Below are experts of layer 14 (counted from 0) of a mixture-of-experts language model. Rows are named router (the router's row for the expert) and show model dimensions 0-31. Each number is 500 + 50 x the weight over its row's rms, rounded and kept within 0 to 999. Numbers have three digits each.
Before each expert's rows: a language model's description of what the expert responds to; "gets" lists some tokens that make up at least twice as much of what it gets as of all text. This comes from a sample of Wikipedia text that the model never trained on. Tokens count by the router's weight.

# expert 24
Description: Time and place prepositions. Prepositions introducing dates, periods or places, such as in, on, during, until, throughout, plus day numbers after "on" (on 18 March).
gets: " in", " on", " In", " from", "In", " of"
router:556522505519591542459476521457589378535538539488531592560507521491503465451468532420407517532467

# expert 45
Description: Commas and number separators. Commas after clauses or phrases and thousands or decimal separators inside numbers, such as 142,303 and 30.17611, plus dashes and semicolons.
gets: ",", ".", " .", ":", " (", ";"
router:555514494449558442446467500462478433584564506456479591525532562425448544482446569480432495541472

# expert 12
Description: Infinitive to, function words. Function words in narrative clauses, especially infinitive "to" after verbs (wanted to, begged him to), and would, did, could, although.
gets: " to", " a", " that", " for", " and", " but"
router:530536443434544497448465531441551471541518532481461577549416545464536522455517545450393495538430

# expert 30
Description: Prepositions in names. Prepositions, mostly of, plus for, from and by, linking nouns in titles and affiliations, as in Altar of Friendship, Person of the Year.
gets: " of", " for", " by", " at", " from", " with"
router:552547524439517488534496598494569430493516575459470554571434500460545533452493554487403494549414

# expert 36
Description: Quantity hedges after verbs. Words after has, had, was, such as about, around, more than, least, and the auxiliaries had, has, have themselves.
gets: " with", " had", " has", " was", " is", " at"
router:585531470487542500482500523502497467460502495493444538553422388453480559507489559387432486533496

# expert 1
Description: Determiners before nouns. Articles and possessive determiners opening a noun phrase, usually after prepositions or sentence starts, such as the, its, their, these.
gets: " the", " a", " The", "The", "'s", " its"
router:524537497468532509492463490454557467537514535506485530559470467433442507473478578468403497509512

# expert 23
Description: Year prefixes. First three digits of four-digit years, such as 199, 201, 195, mostly in tables and "In 1958"-style dates.
gets: "201", "200", "202", "199", "198", "197"
router:534541512492553529415477537527581492579470527462464570533498480396455473490482496495381520521496

# expert 46
Description: Name-initial letters. First letter or letters of a personal name at the start of a list entry or table cell, such as Z(yanya), D(rake), L(iam).
gets: " T", " L", " N", " M", " R", " D"
router:509490478473511452491492591485521460564508530460331550485505484499423553473444517440408457525483

# expert 41
Description: Sports-context the, city names. The word the after at or on in sports career text (at the start, at the time) and team city names like Houston, Los.
gets: " the", "|", " The", " |\n", " at", "The"
router:524525406463555501489533495470580479564526506464418560590512465483400483444458497460441486540516

# expert 26
Description: Parentheses and name starts. Opening parentheses before years, glosses or translations, and first capital letters of proper names and taxa, such as A(wa), O(valle).
gets: " (", " A", " E", " S", " C", " O"
router:540502520437589527496499475490461484532458524433413524544536530488507533454450570488419497571488

# expert 10
Description: List and table separators. Separators after a field label or table cell, such as colons in taxonomy lists (Tribe:), pipes, semicolons, equals signs, and words like featuring.
gets: " |", ":", "-", ";", "=", "|"
router:584513567480524523458458511408537455533548544441503583561458498434423580450462594404426495531500

# expert 37
Description: Measurement and table separators. Decimal points, slashes and pipes in unit conversions, heights and stats tables, such as 1.91 m, sq, plus taxonomy words like Species.
gets: " |", " /", "'s", " his", "us", " an"
router:497494499376558522464454534483486491490493537523445513497444491451479526539514565397441469555456

# expert 2
Description: Abbreviations and heading marks. Capital-letter abbreviation pieces and codes like US, IMF, CA, SC, plus wiki heading marks == and ===, quotes and opening parentheses.
gets: "==", "===", " \"", "/", " (", "E"
router:512525556465587540521485419469499431454507510452534488510446500406525515422440573453394476517442

# expert 40
Description: Infobox field labels. Field names and dashes starting infobox or list lines, such as Country, Born, Kingdom, Genus, Website, Coordinates, before a colon.
gets: "-", "\n", ",", " Born", ":", " Country"
router:570542438473580501514470438435484464499555533474482472492498395479503515467429509515405465511476

# expert 4
Description: Time-span nouns. Duration nouns after numbers or ordinals, such as years, weeks, months, days, and final year digits in biographies and sports prose.
gets: " years", " time", "0", " season", " year", "5"
router:627566435490572578524515454442577427567538500500444576543502466429459517483490526472492475497504

# expert 17
Description: Names after roles or credits. Tokens right before a person's name: ends of occupation titles (botanist, coach), credit words (featuring, starring, by, Spouse) and list dashes.
gets: " |", " by", ",", " and", "-", " as"
router:582518496414519525474502566450578463567477555454475605536464490414414457459481534430493475525483

# expert 31
Description: Line ends and prefixes. Newlines after list items, table rows and closing parentheses, prefixes like co, non, re, anti, and digits in chemical identifier strings.
gets: "\n", " |\n", ")\n", ".\n", " re", "==\n"
router:550526425413486508380497431465494446500498534437519550601465468503482537456421503505476536528443

# expert 32
Description: List commas. Commas separating list items and clauses, often after ), quotes or French words in citations, such as "Un jour, un".
gets: ",", " and", "),", ";", "\",", " or"
router:631559510418487541481478529446483488578559587470505575550525517420499514440484587436471520563452